Below are experts of layer 8 (counted from 0) of a mixture-of-experts language model. Rows are named router (the router's row for the expert), down (a neuron's output weights, with its number) and show model dimensions 0-191. Each number is 128 + 32 x the weight over its row's rms, rounded and kept within 0 to 255. Numbers have three digits each.
Before each expert's rows: a language model's description of what the expert responds to; "raises" lists some tokens whose logits its average output raises strongly, later layers aside. This comes from a sample of Wikipedia text that the model never trained on.

# expert 2
Description: Past-tense event verbs
raises: " to", " from", " in", ",", " it", " the"
router:123170116123125163129156111101113084145089120104124141172144103150193130121085158092136109121083111181123100137122098151118161106153114122145089084167124174169128164109134179072121069125123185157114124104163145151128130181106118120181176098131138071159170155089117146171184135067117043126079108174085137198148073192141172177102133170116187110114110111123125150163122085150114152152146172119154125161121165107144139149174129081143140117132127087131114163081161146161152126133155194125122145121152167134098118112161044186081143205099148119114130105128093096165081163096155056086
down0:075134081075203113125081133140154126136118067162193172113150165107157153128184110103108112152119166054126128123120138155073140162114161148177055136104098113120118116110082109151132106079110167136115144115113160123078056144071140117121086146136065070160130124084074140109086173077162145152109098113109144092182071108099141073113070110145091156075094130162155131152101120121158156128151181152097119169109110121194095138135153076190161168129101203110088119132150144144155095097141097123168126126155138129136115095116148112120108132142172168115119172112120070197137133088086141162
down1:155102112144105116101170157132165109152097140113139108082097234164166060136135132095107081114111138121167133097155101125113109119185157140085124167160092184070146092075143154081221124145159102119057100147102125085135119126172102126071079138178176109158177132129117130173125132070075148119136098136126149113132157121139098134089109097147105142139144107086093126105121131166103103152202186151110164078129110169154142126117113132142172147157143195135094159053062120085136149131134115157179076144120071108138111100113123119140109100059128148120136156139195169177114151155135176119
down2:108116111080110138106159166153166067125100114136101127127162055164106111138098215137101174124103142145149140182138163134098095158127151106084131121047093169097144119122133110181087109127148134205122124154163141102156163107122090126132114114141148114186091142175084101152145135125097064171152118078142114179154076157133141109198116124090164107112159137157086157136124133157143113162207176159130141135175142142126129066063177126132186111136175140133120172129109149157077138125121121136136099122207128113041094197139117067119073183089112139114145074112103091154117125105148122109
down3:080150185161086108075176150109125136127055103091134127142124192100181138130154188118139129127087118130223137146101132171136083159139096164141132111093149127138059109166190128163120158114084098133149129109127127152103113133157137150139138136084056116127107153118113138162171104112179137132090173195142125123116103176124106155065079104116151173117144157111172154139169131112086132130160129125136127185156095128166124113170102161103116117116135125115128121188085170078133127115146082122124176134109168145155204092060082124132100210188101119113031119112133132157135194086112093138
down4:070126125122111175073160126102174066111055126143150124154069168173150135161131160148170102134042139069158076131086114090120125191123110148141134123090138078124103132151108087167082201145124095152154091166138101145082118104148161133100148188137083125148129085060086148169145146094135138184152178118183103085145182136179166083132126086119119114114147104150114169128099150138122095111132117132150091101143115133112136135118096088093128139165145149140155138146111145111137112120103108154139164177214140127162150134145145147112226159107103092076109114112114132072134094164226118097
down5:165148196073120089109158130094102155119110124147073099125117102071173167155087105137122107156144133160080107122168122142162088135069173147056144117152160128129107142126114146072074108109085103113134097126217028147148107130178107125124112080122144158151136110178188104145082095211158176125123109159139094131138096112161120155088153105122091073139118110165141118106109162104142171151228115116135122136135136089098134060070117122163069117126145086119120112096101123126096138162172114148176118102115124169169102183092145106137121131168105141106209118085136109166113125151120185124
down6:104094126086087136153183121102140113120072147090139110120122144159115131050133090098138117112164174183141115137146071181111133111160091081084110121101152187111132157138138086122050101139142104140120085198086155146120071116128113098101095108077090151101137125118103083132117122090090107069188085193078081190146066090191176084110105071123144136066194115139120183116128163100092103134143160161166162173124108135201144149143128126139138142120125097121095194157144170145044137118081160143130134114108107180130160106107107147098129098121153141101158085108109136141153139145162118109

# expert 42
Description: Inner pieces of long words
raises: "ur", "ran", "ether", "urr", "un", "ura"
router:088133146103127079087186147121176115148134097195142185121117061087117177097078114122160153100125073135081170104124141152211164092179094063059199101119169132201104120123154118076165135154143108195129094103166148115091175164153106157098167137126173100141147133100128180114176149089126157099159126158112101112146148164125147126153120127087130146149119187105137142151145060115123152060108138130093095055122119152106139088076131126193164175122150121121133113149094135165111138112119149180175144131155123185131132122128193132081118106144148127144131138131109062111124111105159067154
down0:135146120103153135104148117149116165070131129123147063105099134095102133113158137069192085146073142129148110130096158125144062089098141130098131112095122101105159117172139184144065096097098109153142081141128097154077127121134148157149153137174101151098073111116079114178155117109109128099177069139195182131058100166054147106152097117158175130126095049154131161126124109078087158109143101120104142168159101159161113162086081110122137090077109138121182111140122100127124073148092164178144111182107161145114197128146139172129159098106141062145173111088197168105140073071114128125
down1:156080128139130110129132112112064068136115119066099153090120095110138127125077130127122095136142110199103084074111125167133111107199126143133158080112095112120140138143137136146154143148147070152102141167136128119110119120125118161167076123193161142111137134084122154156078037148115145147049159115105165176178148147137101117098182091118143097117124159137127133128142192085130130189135076122138110136123083158128143136186159087118169172133089130128179176142155122088072063142186111118066096132119172135092163148137100115114021045150121104108174121201128136096121118136089110097
down2:145130106195170090093129094118198175106105125132094141088079167127169154116111143124212186126133170123125045152160109158134086159158125088106143144131137152159127147150136151061172128126086161106123178078145170189080137105110113125193117111131069077093090152133092173102099122139124205111121112145109121173120149163145108147135145128142139128088115121136155137173184186142140151094157060135148154129137111091098133120093180061126125193140078099185149160102131098115146099103146093126083194156200136150136101166173139147156144128181117096090140087118157103129102109166165111116
down3:151123131145128147113049117110182112165160089119049135176157075123149159105158118178133116110140094141099098096080138094061081153126130149085133150105107097138172135161110121133181127188105104149116163113149147175161102112187161151118133092138094127139195109115128134106139059124173151139139179074202173108090086100114144076125121151170110109132115144145079121148105188095145084136106071144138067110100117143107149095130073105151102125142149149111134103163106139081141196164098142168175090068069169113078117130082152105057074167101117098164139112170115167158099120111145114157
down4:075164164140127129142104209128141095160127100146163148117135109121110190151160184146133150117079125135078095160078070119140172118113109167114121092088182087117140157113110094107123117103189115124137167078090223122092163086133138124122154123097061154129198189095162087109125124099121082117142166093118106083141163106151132132119167113118093129123147142131195080153139161107099122178109137140109075170143107165113124129169105089116141120174104126185088091180103168089179168148120156241140135163176129135173130098083180134125131141117130119079160119193110141148129178148130143137
down5:116101188089184092114124163104098132158197138138098189139102131133146096208174140145116176069129127105128113107138127109082160145121154097150140107068113143063159081151131113125070101045105127063179079176112099116104141087141149167120128195144108096142160154143085119071085180124058081091137095136065195148101146123106161139133103159141097133133124106118116145126152088174160123078109133112103046106107098101166169177133131144116157182143137111110120125169135097144172122131120137128150078100135206126140137083181135107080118194158126144145113133088160154137160121117099128138
down6:075101196133144125120102137187080075182112160103150173157177122174117119141145150089109139131131134145152168139138179052137113138144116135146130152163159162077101116102183157175092102093076174184077200137127152134153127142102169072162122097165047081136140167115072107181076152067184156108114144181106164121128179054133106087139106132195153125182063130134116133145202074117131122148161093152121167119148122105101080100137108136145137148158159126155138099166171186123131140104165127081115141115172128111093144069125137087129152126107136110114150119110147162151112121111155149120

# expert 10
Description: Verb endings, past participles
raises: " the", " and", " by", " in", " as", " to"
router:104181129096130181151048145133122081125063108114099127167142147184157123119162112099097082047063135185132069136110147137087166116148171116147075087149084179106129150111167194087170061110139147160133069077117111109131109158112153173119167109151106095145119131083084142187117155077115097108118113146074102144119127126129133148109097152107117052079091140150109147136085068138120149122165088150182165153147142076103155140132169078189181131140155112090080122142080153119132128127133141091135138127155160158119128151146142143108178160124189163104123147090103084163080116133156098174
down0:126138133153098088126122115110124148149140130129119132195125131120113128157085168114163131100084194079084138110174091165072078122158149132176137125136080154210111057141064155123125161094114147139174091109099169116093165085149157166132112165175165195148146036055158154146147130094115163112107130116145147132155131150120107157143103154133091148148134137086158059082041159116103203087113170114190184163120114181128156155185103113083121132111155096129119132133157103090216144169090087140096163093114138187118122128127113107147121100076118141127133136156142162108122108155132112140
down1:100131179103181132115146083114076115146174182120134120143142119111163124151130111125109146196094161159130100102107203121140077124108084113165082142120091176183106145091220164167099210100089160064172112134111070127134191122132121156097151145135099152163202132137095104143130161170085112095161157146063115177169113178122169093076083189133110080124098096114083074120098140111123149166114100105091106117168111125137158145076107154111144143161102087093099137063094117132139098143131142116135120091171112143156116116157122155151075176134121100083106114138135115104152112169197111105
down2:080147166105097171069109106123149089145114101125089160070092116127123130103113139028132068080132123103135141106131108102174110151111134123184101152126121138118128145163163139102071114135133106149096123090123128072125066100140134151119085131142113130122088179103181107116188119113076163146142089147119100131140101111149132134083098133128114119185134136154161124135147124195089156125144171165250165094099063125180033161174116093123153179142159098139151136141088084159159128144138186093133089122123167116090068197093095139096191110119144135095143142135138114146126139099146159067
down3:177148063118140146147178054134123121166126109092128081189143150131111152122057172110079183154125117152099165109103133114149177114121114124106151072162166132161126144148080136095166113155137165092154154093133106164145115144101129073113173152098086118124109098170110118159112162098134106148136188117122146107124087064178172075134112157098140116098146129192103146241164086136150128130084129121122114077196113097082183108113093152161128149123139065117150137166096110182113100160073154158110106185101148074128114152124134122136157153138148102083137192066106089088146142108195122131
down4:099107148093129104088113142139125171124123070128094152142189112184144082116191127090156111156118121136068092221073100120107128110049136107160147138169107131122099136123120159090095105165086159137131166127137150101119114070116108099143102151128163079166088191121151125136111131103117133092146145109077156123115167136138151150190119112118126104178098071080147176150129180054137125134087150086129124094096144088063110146098095128148116057155115096136143142113163116076121167086084075134143157105093105156170172033088182133110142109150149095178125134107149182194115137076145121139
down5:115098169158144115152109155111093184147116151122127138110088176166137150140162157069136116159163108130082155144137180112108158096165115115143108152097144170073127122141094111119110095126128110203103106114141132104139156115102154037179154116083095140137081102142106112102065163120157108160101114136152110138119155105114151102115104103108103139169145094187104148133098121123138059068087096113136156097091116162147164134151113171135112127187232072094082104086145143122089176110096137116083111140165078117137107107070171105099155174165124069130141125116097030112127100227129158180
down6:110100100134187095119127127121146066139061110116115171129142091118133074117124165126116128142131107127135137154173112161159158175076169135118162111140086150104138122128142117122106127086132130087144130165142104093101143133116200236159156101126121120115133124142185242109149131138169150092095100113111137160142160103148141136090065120100122108093121195140151138099153126162118109117204093117168171132167126097090155071132144156094177134095121069115076103160093138161099155085136123080138111198147113100125076127149129154095123161108134122079154117050132126197125125162085060215

# expert 40
Description: Infobox fields and values
raises: "ey", ":", "^{", "."
router:070138128097124136139176119081170176140102169156071156093093115171088119145140061159176186114105155077160146115117168045076199172087094154127174107122119168167132128097096072151114121148180127056154123149150122124174113088158116151137111161151154149131124160145157095136119096115166108130085111112118166193169086183095150127141097126115106134106110152119080122141101122123126111120156161115182122165123119135072102145170101074079195111098125102098165162185106202105098145126091125112139087114131142120107141163112102146069121108187139110160147170118177115102168094139148210106
down2:113149136132118135148133216153106131090161141108154121149141139157135117144136108115128141158156143152126181182106110152141134118123095173143120179138048144123133079083122135198138123103127078107149094059115120120102133152112120138158114118075071151105189118128091120176154122146073154153138122163191118063104106184114159125123125111100140104121077111145111157087085109172118186153145086125055115088130186112125117104182110142084110162138119094162128167049111131131128132091136069135132098063138192106187143035093145116096149116069107119128145079072092219146141129142089124106
down3:123115159168093095106192129116117126152193125110107173099093133097174116107134138105129115164161144105134153179112178160108116092153167145174127165210153134074125103103109142096156133185089169126117111090076142125085152135159117103070116156175143155123134067139188162139097179182126122115133134197143075141114133118182150170116140166080120118139132102097108085168088068123153171086132090154097148104135109144163124129107109141174107130121061152161084113134105128110161106093134124088164132136087139072179168139086129167087153134092189149146103162143121220125101075202192108149
down4:176187084128145139156135095122174164153110093135143168144186135066109150108096122129182137164101097161134078125109128173140122185153127170122105162152152098172135103151101095167095167092101145163170117121123131118102157038155082129104181125164111133119154147100110131141155115140156123139176144120136112169111103114158131157130168097218101181088096054099119160150168111096187124126132111158144127186115120085112186137119096115092085173188120143160140098100091149141150134162166088099130110076172183082171204149172125184101159043142135119139116110094151177151159162095104135127
down5:094149130103188149088137155090155153082092173144105090163207174142058157122116165134168129161058091135091146121106113112127138152159112161173138137155087138118130158124119130176142164107118118175141098115128159114130185132154141131077145154140139093093126165107113145115073143136220071156133145127137085178138158160126105162108131093113163108157194098165088180151139086129107119102150107143149064157127062126176149129146073056179122105118158120139115123158154146107119121117101122143151065177084119173078124069197058173137098093110114082118208140146156159102140115158145127147
down6:131163134174135096159163086095178185119068150140123108132076081133075104069089113157133121179115143140096107157149107114131153125124152090120142162145117111128137068112092148145151149116162074060113087142134122109140195151165104168060141156114065157193176104128153059107148050091122126093112113062114094163141098130064080152150186122094105130126129155123101064118144170119119131166162160096189155088110136127145140166096112107055137164123096104093093153147180140154155112115162193146105082094122131137111146172144103128129080138132114125100140147176084128126126066140098164063
down7:113156132163131203139140079141095117108060115106153182125080143145112121132116133185130101126079111104096153178181150190128012117130133157092125132165142097198134121104099142134173105149090076138188159123130130104072063131134099095104071130114065139140172083136124103100117156128139142075131093092101111177105162149092121083117164110093086131071111117119078111164135109075081127110143102113123155136121151159062111083121142130157078128158104137152186094097134121126165122113154148165139146160125063106141096147158109167082110067133127078152124153106105141129220072110145119142
down8:136120100129131171103079074171173070056138160151154097127105173195107099227114149073134096077135142132111163104157156136103116108161179151125108098179177158158123150170077125150118115165156130089138126140161078158098118124084107129075142132174117150134109030147075171150155160108176115126101179079156098105137145112167140052134094095129125169126124114104140072172177115152174175079090115087164170127127111156118125120080110136104151089125117172133146133141112122124098218063126140131106091173161148131100109126129084109105105124109120154140163113118134138137126154121064080152